python train.py --experts_per_token=6 --hidden_act="swiglu" --moe_layers=[2, 3, 4, 5, 6, 7] --router_score="softmax" --routed_scale=1.0
Below are experts of layer 2 (counted from 0) of a mixture-of-experts language model. Rows are named router (the router's row for the expert), gate (a neuron's input weights, with its number), up (a neuron's input weights, with its number) and show model dimensions 96-127. Each number is 200 + 40 x the weight over its row's rms, rounded and kept within 0 to 999.
After each expert's rows: a language model's description of what the expert responds to. This comes from a sample of Wikipedia text that the model never trained on.

# expert 0
router,147,200,215,229,237,233,233,122,194,172,246,171,114,163,146,212,191,200,173,175,229,208,266,238,218,263,191,189,200,175,208,215
gate0,227,146,234,167,249,169,224,188,190,202,205,187,205,219,221,130,231,199,272,261,160,126,203,180,227,171,256,241,143,193,187,213
up0,224,198,194,234,229,180,139,191,254,161,214,169,191,270,196,140,209,211,195,203,237,135,203,115,179,207,193,248,130,231,196,142
gate1,226,264,302,197,228,190,220,223,242,204,270,181,213,191,194,212,205,218,241,164,164,189,99,244,165,260,153,243,117,216,224,200
up1,252,191,223,183,221,211,207,193,254,246,256,183,199,241,224,141,228,235,206,215,218,224,249,168,220,177,252,191,195,300,232,200
gate2,219,269,232,203,242,121,190,220,172,197,191,222,268,149,266,204,161,202,216,204,207,172,271,147,241,225,260,254,232,205,178,230
up2,226,149,186,202,201,251,162,222,220,182,198,222,204,245,107,249,294,162,181,193,158,237,267,194,178,230,182,157,149,211,254,211
gate3,213,138,262,171,239,207,168,202,277,286,270,227,187,180,228,163,247,178,167,218,290,243,225,193,192,213,222,189,223,179,183,250
up3,231,115,206,177,228,159,179,169,253,250,249,240,211,212,237,128,232,143,257,215,280,226,200,239,216,165,204,236,175,176,250,185
gate4,168,174,183,142,185,89,193,273,141,286,145,162,202,146,196,241,191,217,260,248,185,181,219,202,170,235,236,171,188,239,213,214
up4,134,188,215,186,216,122,256,194,163,224,191,167,138,216,182,208,189,171,282,246,240,159,177,222,126,239,178,165,172,196,211,229
gate5,183,186,216,207,164,201,155,189,183,259,240,159,214,164,173,151,265,132,223,206,162,174,225,137,216,189,170,213,193,160,224,224
up5,211,281,206,234,223,245,196,107,137,214,214,197,151,167,186,208,220,152,175,167,222,189,189,178,202,179,155,151,220,203,253,235
gate6,174,226,157,240,198,254,211,227,175,200,190,252,264,167,190,190,202,217,127,195,229,236,276,166,271,240,175,206,202,242,191,146
up6,223,200,211,283,198,205,285,158,194,137,129,184,193,200,215,239,200,124,225,184,231,176,213,183,214,170,236,220,230,163,223,207
Description: Consonant word-piece fragments. Single consonant pieces inside words, mostly n, k, m, t, ch, in foreign names and odd spellings, e.g. Ibn, Winnili, wasn't.

# expert 45
router,174,177,205,253,276,228,229,144,223,191,177,206,173,148,197,204,233,231,239,146,168,149,170,163,217,168,146,226,140,214,291,175
gate0,172,126,247,140,239,188,119,109,262,236,205,219,209,212,133,185,247,177,292,205,197,266,147,221,167,223,161,269,211,173,159,204
up0,170,200,294,184,133,221,245,183,178,219,215,275,176,213,223,166,209,211,205,161,191,229,245,181,133,191,202,189,197,212,232,221
gate1,231,213,216,249,175,214,223,240,206,227,165,241,230,154,253,213,149,301,230,228,127,269,176,150,187,61,228,252,212,193,150,197
up1,202,128,155,208,172,227,200,169,143,170,259,259,217,231,276,177,266,228,178,212,152,307,195,249,168,131,133,205,195,261,203,266
gate2,209,218,240,215,229,227,180,186,147,244,192,195,185,143,107,190,206,206,200,220,208,149,211,131,176,245,203,146,194,245,224,234
up2,208,211,165,158,69,204,257,219,190,148,237,227,214,272,226,188,158,146,186,192,249,185,192,233,232,175,175,232,173,159,222,182
gate3,199,201,262,188,238,175,171,227,204,269,235,217,197,172,191,264,309,230,205,252,224,250,172,218,251,167,123,244,254,203,195,109
up3,132,132,234,225,213,158,146,251,204,264,224,183,129,258,233,225,156,215,182,194,163,233,212,199,204,174,197,233,222,187,183,186
gate4,255,171,121,160,154,222,107,239,190,192,185,161,216,234,183,239,132,181,179,212,169,183,241,157,240,251,159,190,205,223,237,236
up4,192,220,115,160,157,242,88,148,186,192,184,119,152,222,217,191,238,161,193,184,172,224,266,146,256,224,186,224,248,205,237,189
gate5,220,171,248,235,280,164,213,171,202,147,178,115,210,244,206,199,207,158,214,214,218,154,126,190,141,200,202,147,195,158,249,150
up5,222,138,174,231,156,187,164,222,163,167,219,224,193,202,232,225,235,271,132,149,250,294,185,243,166,277,186,233,272,201,121,216
gate6,241,188,186,197,150,245,177,179,225,273,189,196,205,241,207,149,264,182,249,181,226,186,169,205,195,273,203,177,195,190,248,263
up6,226,256,179,170,178,214,135,185,218,178,176,182,214,152,259,186,212,265,161,176,287,241,230,235,185,152,160,242,204,157,160,227
Description: Title words and exclamations. Exclamation and question marks and capitalized words in song or album titles, such as Love, Your, Now, Girl, Everyday.

# expert 29
router,144,133,187,199,226,219,227,243,108,243,270,153,185,159,185,181,235,99,257,177,131,137,201,156,247,208,176,226,164,147,216,189
gate0,179,146,192,173,187,189,140,180,245,233,182,243,217,161,243,156,192,118,257,246,199,231,140,200,221,201,190,238,198,138,271,203
up0,254,194,218,185,197,174,214,152,250,262,178,276,217,219,253,177,172,111,256,237,217,169,230,235,186,175,194,220,223,299,261,146
gate1,223,232,210,242,174,312,216,260,172,184,256,176,207,190,215,174,237,237,203,237,195,261,262,274,287,187,166,136,232,186,197,253
up1,152,138,281,177,210,193,257,154,180,276,146,141,179,140,243,242,207,172,185,147,259,273,186,191,201,220,163,224,231,191,176,184
gate2,242,149,187,170,187,129,144,268,208,170,245,197,171,186,160,119,279,148,164,163,132,153,156,258,243,187,183,176,247,218,188,197
up2,155,143,227,232,199,178,193,132,173,165,279,202,201,235,196,194,194,189,155,203,139,225,201,217,223,152,228,165,188,191,182,209
gate3,202,166,213,252,238,91,239,226,172,197,223,222,195,157,281,145,137,224,255,178,173,204,167,180,157,233,200,230,320,135,249,186
up3,238,221,262,172,141,252,171,272,272,210,241,251,186,250,214,204,173,270,190,227,169,182,125,225,172,193,224,145,208,262,216,217
gate4,99,136,191,253,215,172,142,229,253,258,163,97,126,281,228,157,184,286,207,206,174,212,242,194,250,156,191,183,237,186,142,185
up4,286,154,248,134,196,163,247,157,182,205,266,176,178,227,235,204,171,200,155,179,163,183,198,214,267,190,192,186,176,195,277,130
gate5,207,113,212,201,229,266,145,213,221,154,236,172,150,232,221,169,160,225,163,196,160,203,186,177,171,185,185,264,189,172,202,280
up5,189,284,236,205,205,226,213,146,173,235,199,180,208,157,197,307,241,169,213,201,158,201,182,208,255,217,291,205,155,136,138,150
gate6,228,154,226,200,132,164,174,232,140,242,237,165,178,132,174,194,167,191,247,197,183,206,213,217,213,213,175,261,197,191,205,104
up6,261,202,239,249,239,155,269,257,196,129,201,222,202,216,219,171,231,208,176,234,232,235,145,149,180,188,179,200,189,180,251,188
Description: Adjective-forming suffixes. Word-final suffix pieces forming adjectives or nouns, such as tic in Leviticus, ic, ary in pulmonary, ive, able, ical.

# expert 8
router,198,168,215,186,228,214,211,128,220,207,215,230,166,153,219,265,224,178,297,187,201,152,216,92,252,187,180,214,208,176,132,230
gate0,224,219,186,172,91,240,255,194,217,236,226,230,227,168,185,128,229,198,218,193,198,222,160,213,224,304,255,202,148,243,186,226
up0,210,155,201,102,162,233,194,165,189,205,241,196,175,203,190,297,209,261,306,256,187,161,219,246,186,234,203,181,165,188,191,239
gate1,194,261,153,286,182,177,215,187,227,273,206,234,207,179,190,138,191,171,291,162,199,163,202,175,140,201,207,190,159,219,177,168
up1,261,193,194,155,174,198,177,250,253,174,230,202,134,222,157,203,200,159,188,155,207,190,212,178,220,205,198,173,191,215,183,179
gate2,260,234,210,219,277,130,236,131,138,194,166,212,198,150,149,186,154,194,184,341,193,221,190,179,164,179,239,174,163,173,213,151
up2,204,190,238,207,203,191,186,183,198,186,227,259,216,143,184,182,194,121,221,155,208,119,181,255,206,155,160,229,210,279,187,170
gate3,238,204,215,251,214,158,79,231,259,257,224,203,207,226,217,249,172,242,166,227,170,134,232,256,137,237,204,162,194,194,235,265
up3,197,201,179,128,160,204,306,156,180,150,143,227,121,185,166,146,153,193,273,187,225,237,250,195,229,209,190,214,205,209,142,116
gate4,246,173,176,235,225,253,176,174,211,199,211,231,191,251,193,244,204,205,160,136,175,212,177,179,193,207,212,185,195,158,176,267
up4,149,239,233,183,216,160,188,251,179,202,177,140,211,124,171,132,226,173,218,176,192,197,239,213,239,181,187,173,121,213,175,145
gate5,170,215,187,239,145,139,205,166,224,216,230,153,229,230,170,211,215,225,181,223,227,145,206,126,210,265,202,203,279,177,216,157
up5,227,162,242,230,172,186,183,90,259,110,203,136,206,181,179,193,197,270,195,216,244,256,210,160,252,194,277,239,205,183,268,169
gate6,152,271,191,213,201,218,213,175,223,249,232,163,98,242,122,242,205,145,185,196,215,229,184,195,166,269,226,160,263,179,224,188
up6,262,205,203,176,230,197,238,207,233,165,159,231,260,163,211,179,198,303,190,175,176,233,211,252,221,129,131,247,207,222,235,242
Description: Subject pronouns and there. Pronouns it, they, he, there, this and the conjunction and/but, usually starting a clause before verbs like was, is, are.

# expert 47
router,150,190,239,204,246,155,236,119,184,202,238,232,157,110,219,217,227,180,250,162,175,152,237,172,237,238,177,201,170,205,166,184
gate0,216,148,290,213,267,242,180,184,67,117,230,186,225,194,123,228,157,147,208,233,226,269,180,119,185,243,215,168,178,230,184,160
up0,200,181,180,191,246,244,242,215,286,241,200,209,170,230,254,192,251,244,213,176,237,227,210,197,178,226,240,197,237,142,245,269
gate1,132,150,215,148,256,231,164,230,174,183,242,255,207,251,197,143,179,205,148,214,110,192,203,181,202,191,156,250,165,225,231,206
up1,260,202,247,200,226,201,173,178,204,268,268,176,255,174,216,179,141,179,241,189,158,134,182,190,193,195,233,176,233,260,179,276
gate2,173,169,185,253,280,207,210,217,250,216,220,184,243,271,234,216,237,174,182,150,229,239,140,178,259,193,243,203,167,225,155,290
up2,182,254,166,198,225,168,155,239,176,226,175,217,177,172,185,220,182,243,221,147,194,126,233,187,215,168,126,249,232,207,202,268
gate3,173,240,132,249,246,239,180,195,215,146,139,183,232,249,215,236,181,145,171,173,212,215,252,219,251,263,239,141,170,181,191,260
up3,178,198,219,209,177,277,163,232,153,286,233,198,124,194,192,232,266,221,237,215,219,244,234,175,203,216,216,218,173,181,228,143
gate4,149,192,160,235,91,182,169,201,167,257,143,190,273,199,132,251,267,187,184,212,102,287,224,156,203,250,179,238,213,192,200,199
up4,179,167,208,155,258,210,195,196,236,211,267,209,175,257,191,183,213,178,299,181,201,151,231,80,179,175,249,203,237,156,174,270
gate5,170,196,239,225,205,225,159,187,240,147,119,163,234,299,190,258,153,209,206,151,197,177,233,184,202,197,234,234,215,248,183,123
up5,172,199,144,239,218,188,169,253,248,250,130,197,219,216,183,263,171,239,191,229,230,188,191,164,119,206,281,180,169,220,183,224
gate6,157,242,253,175,152,132,188,229,221,181,161,153,144,208,264,165,268,200,148,201,166,218,182,197,248,220,186,179,128,99,184,175
up6,196,183,109,207,181,268,205,221,225,209,257,188,295,164,164,160,143,192,225,170,214,160,191,143,163,167,181,209,218,225,176,223
Description: Closing brackets and separators. Closing parentheses, brackets and quotes ending abbreviations, dates or notes, plus table pipes between cells, such as ), ), ], |.

# expert 30
router,164,190,158,260,248,234,173,174,181,147,220,274,175,186,208,172,239,119,233,216,192,210,196,129,238,189,186,232,225,191,215,188
gate0,160,264,130,197,209,207,177,177,122,209,178,174,237,81,252,148,246,186,140,261,169,284,196,286,245,193,171,227,211,186,240,190
up0,236,243,248,216,171,223,171,200,206,166,148,161,244,141,188,176,236,159,168,210,172,147,185,201,232,180,187,217,186,189,235,168
gate1,116,131,167,195,212,211,169,179,227,159,173,243,221,171,225,257,132,177,151,223,203,206,256,242,233,272,165,210,220,183,178,184
up1,202,255,247,151,168,193,214,262,185,202,209,188,215,195,295,172,299,168,195,157,184,212,145,85,188,193,290,200,204,183,213,207
gate2,156,231,175,256,263,198,123,182,151,220,211,248,184,163,165,262,199,228,152,211,153,278,206,178,264,189,140,156,207,187,154,251
up2,161,221,244,177,240,213,223,153,193,174,183,117,259,142,190,231,204,125,186,213,301,213,173,180,252,238,144,224,213,206,180,256
gate3,194,211,169,161,193,201,206,194,246,120,210,150,222,195,166,199,174,211,196,239,228,163,208,171,227,216,200,222,193,191,159,219
up3,150,65,175,161,224,152,239,225,192,159,219,243,246,227,296,221,181,228,155,182,197,148,180,292,239,221,222,177,232,204,200,149
gate4,296,178,180,187,193,187,158,213,238,212,247,249,245,221,144,216,174,187,194,234,159,154,256,233,190,164,181,146,152,161,173,193
up4,217,169,216,294,246,231,268,177,236,212,202,241,191,221,230,218,241,185,196,273,201,231,250,227,294,191,215,267,170,223,274,211
gate5,220,188,156,264,240,221,258,172,122,213,220,197,170,183,212,112,182,283,138,221,202,237,81,207,161,154,196,205,170,215,200,202
up5,205,228,174,220,216,205,170,190,288,230,214,244,146,311,188,280,202,186,190,164,193,162,243,137,238,237,150,231,229,165,240,245
gate6,191,280,171,136,141,111,154,237,139,150,235,253,256,225,180,192,180,213,225,233,164,188,190,149,183,233,173,169,200,191,171,165
up6,207,155,226,222,219,260,237,164,263,207,202,171,205,186,172,198,190,187,246,144,214,159,281,234,180,250,187,235,347,205,173,202
Description: Vowel-letter pieces, i.e. Single vowel pieces, mostly e and i, especially the e in "i.e.", plus word endings like -es, -ae, and closing parentheses.

# expert 2
router,189,218,244,182,189,230,225,204,218,214,248,235,210,145,175,272,168,137,233,155,182,208,162,101,178,299,202,278,171,243,159,175
gate0,165,174,179,179,190,266,219,184,214,184,215,218,150,173,206,150,152,223,240,237,244,247,177,156,231,209,267,217,232,200,173,177
up0,167,251,218,178,240,178,142,217,283,213,169,153,198,213,281,254,206,215,166,119,243,150,157,211,197,169,128,163,186,182,190,236
gate1,186,193,231,228,232,186,190,140,173,205,203,115,256,182,267,238,230,241,163,217,202,265,219,226,248,234,175,193,209,203,304,244
up1,146,230,231,170,229,232,211,188,152,276,294,227,252,254,221,104,164,127,203,188,243,180,223,259,242,153,248,213,242,285,213,220
gate2,170,179,270,180,245,187,217,174,216,220,238,220,140,190,211,214,171,172,229,204,284,180,192,165,152,202,241,233,178,174,175,186
up2,155,137,227,199,226,196,172,232,212,194,176,211,224,144,174,202,142,142,240,169,231,190,180,259,240,181,235,166,304,243,277,176
gate3,190,119,221,141,192,171,212,266,138,277,231,215,223,149,203,159,129,173,230,162,195,130,203,185,221,299,125,180,235,198,176,216
up3,211,245,208,191,252,166,216,185,172,173,211,155,121,119,199,212,197,244,164,230,128,164,211,220,226,92,187,171,199,225,222,275
gate4,204,129,248,232,179,141,206,279,209,124,224,182,202,168,214,226,166,208,219,228,186,165,214,195,145,210,224,189,197,217,190,204
up4,212,160,193,166,184,160,286,228,219,191,192,183,208,285,278,208,167,191,182,162,148,163,178,188,171,235,206,198,145,246,219,165
gate5,211,208,240,179,182,232,175,216,281,193,186,247,235,157,222,195,230,135,178,249,164,81,205,264,285,223,197,230,201,173,216,257
up5,224,185,190,226,180,213,176,259,241,178,229,231,249,149,230,243,201,222,225,217,144,189,216,251,230,189,93,214,176,169,198,235
gate6,142,225,235,169,194,236,207,228,189,296,162,183,238,171,229,165,147,194,209,190,158,175,104,233,204,168,192,223,100,187,211,205
up6,195,209,182,260,228,248,217,225,238,239,241,137,192,217,264,201,173,194,148,163,175,197,204,233,132,196,213,280,211,236,222,167
Description: Name fragments in tables. Word-piece fragments inside proper names and results tables, such as old in Cold, er, ber, Win, For, Kin.

# expert 12
router,203,202,174,231,206,191,185,168,175,196,262,296,186,180,238,155,232,152,223,173,209,171,108,142,238,230,194,222,178,193,245,135
gate0,226,245,199,241,248,227,205,255,170,175,134,215,251,232,312,145,212,217,179,266,215,159,142,125,204,175,233,174,226,164,238,168
up0,265,242,153,298,265,203,164,247,144,193,141,180,176,191,280,180,201,188,201,238,170,126,175,207,253,179,215,198,248,185,223,182
gate1,179,253,119,114,189,181,210,212,103,177,194,262,197,101,166,166,188,182,254,257,251,222,228,125,225,103,173,199,202,242,186,137
up1,198,208,110,167,141,222,218,183,100,179,242,282,192,176,159,302,155,241,219,240,229,171,248,140,233,180,163,248,213,143,162,175
gate2,168,257,171,206,209,249,199,188,247,236,216,186,190,211,252,203,138,134,218,175,214,157,226,213,172,174,189,251,218,222,188,167
up2,270,188,224,232,222,229,243,212,164,199,181,183,204,173,159,128,218,247,262,228,212,185,148,166,215,296,128,158,247,226,154,212
gate3,204,163,214,200,231,120,249,250,143,220,231,280,243,175,183,165,170,149,188,172,135,150,212,161,149,192,176,162,244,162,207,166
up3,264,216,183,206,204,143,128,190,148,157,257,155,138,206,268,183,111,159,250,164,207,223,196,215,195,154,160,190,189,203,236,257
gate4,177,201,198,196,161,218,189,221,198,181,168,134,267,243,237,261,181,268,176,190,219,227,145,131,278,184,235,188,213,280,164,270
up4,174,163,201,238,195,189,226,213,195,170,238,177,153,176,180,229,185,158,259,215,136,228,221,193,155,179,222,155,213,189,215,170
gate5,166,207,205,115,127,212,176,177,172,214,179,183,264,191,237,269,214,167,264,198,267,192,210,225,182,156,223,225,145,218,206,244
up5,271,218,151,167,166,195,206,168,197,193,235,192,225,200,259,252,254,138,295,167,269,189,191,202,210,230,212,227,164,164,230,192
gate6,204,207,228,227,210,207,229,282,113,223,244,150,258,165,214,182,181,250,231,232,221,123,241,183,155,176,133,177,224,189,206,205
up6,218,221,169,189,188,185,232,212,180,206,240,230,185,191,143,260,196,195,243,269,185,215,203,196,251,162,161,181,207,245,143,182
Description: Sports and athletes. Sport and competition words in athlete biographies and results, such as professional, football, team, club, medalist, Olympics.

# expert 16
router,168,164,205,146,282,221,193,207,205,170,213,214,184,186,211,240,203,165,244,206,202,141,182,165,242,227,142,187,140,201,187,165
gate0,228,151,178,140,114,182,180,197,192,151,138,158,228,173,178,170,236,274,276,162,182,194,280,187,190,237,244,190,244,227,254,246
up0,166,224,224,217,265,237,229,203,174,262,248,247,153,233,210,222,180,120,124,234,212,169,117,203,193,167,153,201,164,179,116,122
gate1,167,171,233,189,250,139,195,259,220,251,160,225,196,235,143,158,159,145,142,177,187,251,200,167,200,177,206,247,241,230,206,262
up1,248,202,131,197,151,272,210,150,172,116,251,191,234,174,244,229,242,240,263,223,190,126,184,220,203,248,197,138,152,192,196,163
gate2,195,181,156,174,251,133,189,190,191,148,200,195,191,185,185,227,257,165,199,166,213,220,238,184,160,158,185,230,213,244,184,143
up2,218,199,173,212,263,176,195,166,209,173,190,198,203,171,165,228,209,190,213,188,198,196,203,201,152,128,204,153,228,269,152,168
gate3,198,150,117,264,230,206,226,228,192,166,168,167,226,257,197,188,155,60,146,139,225,257,197,168,176,139,227,256,320,203,178,247
up3,177,218,232,176,205,217,177,143,138,176,187,192,265,151,258,162,268,288,220,232,217,243,192,187,175,241,222,211,173,188,190,148
gate4,202,174,179,158,235,191,195,177,231,244,183,226,183,136,192,181,192,185,237,169,175,174,165,158,202,195,223,316,151,216,230,195
up4,205,227,277,178,209,200,209,182,247,192,150,211,192,292,195,160,245,258,157,176,240,227,207,188,134,235,188,113,226,194,162,214
gate5,152,185,190,192,136,164,239,184,176,206,198,177,190,152,210,214,261,211,146,222,217,206,182,208,181,275,145,178,218,174,202,187
up5,261,185,287,236,181,222,223,163,237,208,153,139,169,201,264,224,234,162,169,255,241,213,291,212,188,196,164,211,177,142,248,222
gate6,191,251,85,233,184,141,187,217,147,213,199,252,217,243,205,123,148,219,232,205,222,211,209,202,194,164,166,188,243,216,200,187
up6,201,193,111,222,183,139,155,200,162,228,219,224,241,229,224,148,131,176,242,186,200,187,190,186,225,203,210,161,262,227,197,195
Description: Dashes in lists. Spaced en dashes and hyphens separating dates from events, ranges and list items; e.g. "October 12 – Norm Cash", "1983 – 1993".

# expert 35
router,156,148,237,183,211,248,178,189,194,188,208,202,141,169,271,224,240,254,216,136,197,208,174,183,240,256,182,243,182,172,206,176
gate0,194,268,249,259,256,189,242,210,160,304,154,172,169,261,190,233,244,170,207,174,219,222,175,175,139,210,248,288,165,166,155,231
up0,177,165,217,159,203,249,174,153,198,218,192,238,198,258,171,288,220,187,207,213,272,136,268,255,182,182,208,183,213,129,184,183
gate1,199,123,271,213,220,212,205,237,167,229,265,251,179,237,241,259,228,148,179,94,208,222,229,206,194,233,213,245,247,213,153,224
up1,158,161,184,168,171,226,173,159,217,162,236,175,214,186,127,173,217,197,234,158,214,167,145,211,185,246,182,174,194,236,246,243
gate2,185,157,213,226,264,187,223,227,210,133,239,169,196,261,212,209,265,299,201,196,222,181,215,207,178,166,194,158,271,272,164,162
up2,211,127,182,218,126,251,185,148,225,153,131,160,199,231,196,189,215,191,215,238,196,222,188,252,182,221,129,216,223,212,213,230
gate3,184,106,195,221,168,281,257,179,205,183,230,220,235,209,212,115,180,174,192,152,241,259,174,137,264,195,202,207,221,173,239,215
up3,165,216,139,180,198,245,173,238,163,233,221,218,245,174,258,271,135,211,169,201,211,263,142,272,231,246,245,147,190,206,268,257
gate4,165,216,212,244,179,222,198,249,218,208,194,154,99,225,242,170,161,238,278,186,230,185,227,222,222,166,201,245,145,169,188,221
up4,147,251,222,168,206,213,250,163,241,117,204,118,125,212,263,156,204,249,247,185,232,175,135,174,91,263,213,221,235,178,228,275
gate5,118,158,241,172,188,223,167,172,259,250,183,159,155,195,208,231,185,136,166,146,177,175,246,295,214,228,150,125,254,218,242,194
up5,212,276,146,241,189,196,135,183,207,157,184,144,285,224,137,193,240,173,184,196,219,210,254,228,197,195,190,151,190,203,213,240
gate6,197,206,187,194,203,223,176,243,197,137,179,266,166,267,166,209,252,329,215,253,155,264,289,216,175,192,140,190,211,213,173,194
up6,207,217,69,192,277,218,210,215,175,174,242,185,198,152,282,145,232,198,166,214,216,214,223,126,193,269,301,165,194,200,170,168
Description: Foreign name fragments. Syllable pieces inside non-English proper names, mostly Polish, Slavic, Italian or Spanish, such as zar in Czarni, Per, Bal, Mor.

# expert 37
router,212,197,272,144,230,205,198,191,211,186,187,239,160,131,216,222,255,150,260,176,214,177,222,222,231,187,152,226,192,194,187,262
gate0,304,164,163,100,264,305,199,197,167,278,170,167,169,132,231,148,237,136,190,223,163,268,200,226,276,178,203,212,110,195,218,181
up0,175,203,171,157,196,222,236,179,215,216,196,158,151,222,233,237,196,196,170,242,135,194,212,263,254,174,185,195,172,191,225,271
gate1,162,244,265,242,212,273,126,219,177,171,183,115,163,176,204,216,228,178,212,233,240,174,156,249,277,190,167,153,238,185,100,231
up1,240,185,132,242,223,163,221,245,191,205,207,285,241,168,174,204,188,194,188,169,203,185,295,218,66,175,176,260,126,234,298,177
gate2,221,265,227,138,205,182,190,246,223,154,179,262,176,157,257,156,222,255,162,192,177,163,203,207,219,319,232,261,148,210,290,202
up2,188,190,215,182,224,181,262,275,197,154,196,165,163,146,161,129,195,240,206,169,167,129,210,234,170,279,250,282,175,172,263,211
gate3,198,187,271,243,200,151,144,200,119,98,181,152,220,185,161,173,194,258,230,173,210,204,169,187,279,163,164,275,181,186,219,216
up3,181,203,162,182,147,188,187,154,266,155,164,201,181,251,275,187,201,187,200,204,83,140,135,123,242,141,197,223,230,227,218,207
gate4,197,195,205,201,146,226,160,116,223,156,236,234,248,252,218,189,183,141,189,241,46,244,235,187,238,204,195,225,219,209,234,156
up4,278,178,205,200,163,185,135,146,290,143,208,185,222,268,223,178,201,192,221,175,207,176,228,202,181,170,296,167,212,193,188,198
gate5,224,167,178,308,193,146,177,157,287,249,169,201,174,250,226,171,160,202,203,278,129,141,180,251,178,152,194,98,215,227,183,242
up5,184,275,219,181,259,276,248,244,153,179,224,231,249,160,224,173,237,225,190,168,272,211,207,185,196,267,221,296,210,206,201,179
gate6,213,205,181,175,264,172,124,209,177,170,195,198,249,211,238,231,185,211,154,224,183,264,238,233,183,207,185,163,172,241,183,140
up6,122,229,200,246,242,209,193,193,198,140,117,208,173,227,165,123,177,192,183,282,187,243,208,245,151,198,208,219,150,263,150,146
Description: Mid-word al/ar pieces. Short inner word pieces, mainly al, ar, er, il, in names and rare words, e.g. Binomial, Nadal, Godalming, Mirren.

# expert 34
router,168,223,239,153,248,243,181,127,192,101,216,151,169,173,187,203,202,191,283,158,199,200,238,146,250,217,223,212,187,182,195,192
gate0,211,200,108,210,210,111,236,189,231,211,226,236,272,244,167,232,141,169,190,135,194,147,235,135,179,166,228,188,191,270,201,237
up0,196,201,207,227,191,185,182,255,114,190,160,199,178,209,221,208,254,215,109,193,186,250,172,191,186,187,195,250,183,215,184,148
gate1,161,182,231,128,242,220,251,263,177,221,172,136,150,210,198,207,171,134,254,129,155,269,231,169,180,159,195,181,244,232,155,181
up1,197,146,194,111,242,283,206,185,226,165,180,145,228,207,196,169,193,140,225,152,172,217,162,218,186,184,160,154,172,253,128,209
gate2,236,278,215,192,232,152,216,172,71,233,186,132,194,217,143,134,209,107,250,203,253,222,218,230,224,183,177,239,226,268,234,224
up2,234,238,198,239,167,148,170,186,142,305,256,210,142,178,148,106,208,160,220,244,224,231,271,211,255,138,172,197,178,219,130,209
gate3,197,182,190,249,240,209,188,152,261,219,187,210,214,273,170,166,208,197,150,210,224,215,165,224,247,231,201,234,202,218,223,226
up3,259,170,92,238,230,212,221,166,267,232,217,203,225,253,205,133,207,165,166,199,203,288,126,228,198,216,237,226,235,147,204,250
gate4,284,182,201,175,258,141,275,153,228,217,222,117,260,204,193,250,162,186,216,181,215,248,153,162,241,200,166,219,182,243,168,208
up4,220,214,153,184,265,205,189,225,154,229,246,148,204,220,161,244,166,110,199,164,176,238,170,112,233,217,231,235,156,125,194,266
gate5,203,254,270,150,189,215,190,271,211,188,185,211,230,170,222,237,151,131,263,204,280,186,128,95,238,177,228,177,243,137,133,148
up5,186,225,311,152,203,245,187,226,257,192,174,209,231,156,205,226,175,163,254,152,295,145,149,113,186,151,211,189,213,153,149,175
gate6,216,199,218,190,196,121,253,197,232,154,164,242,150,157,144,167,198,203,225,154,213,230,165,210,208,209,186,169,238,174,240,181
up6,162,257,263,187,200,200,189,235,231,188,198,215,176,150,181,180,109,251,230,237,161,242,187,236,179,163,188,217,194,143,227,145
Description: Film and media. Words about films, television and music in articles on them: film, directed, actor, character, Soundtrack, Best (award), album.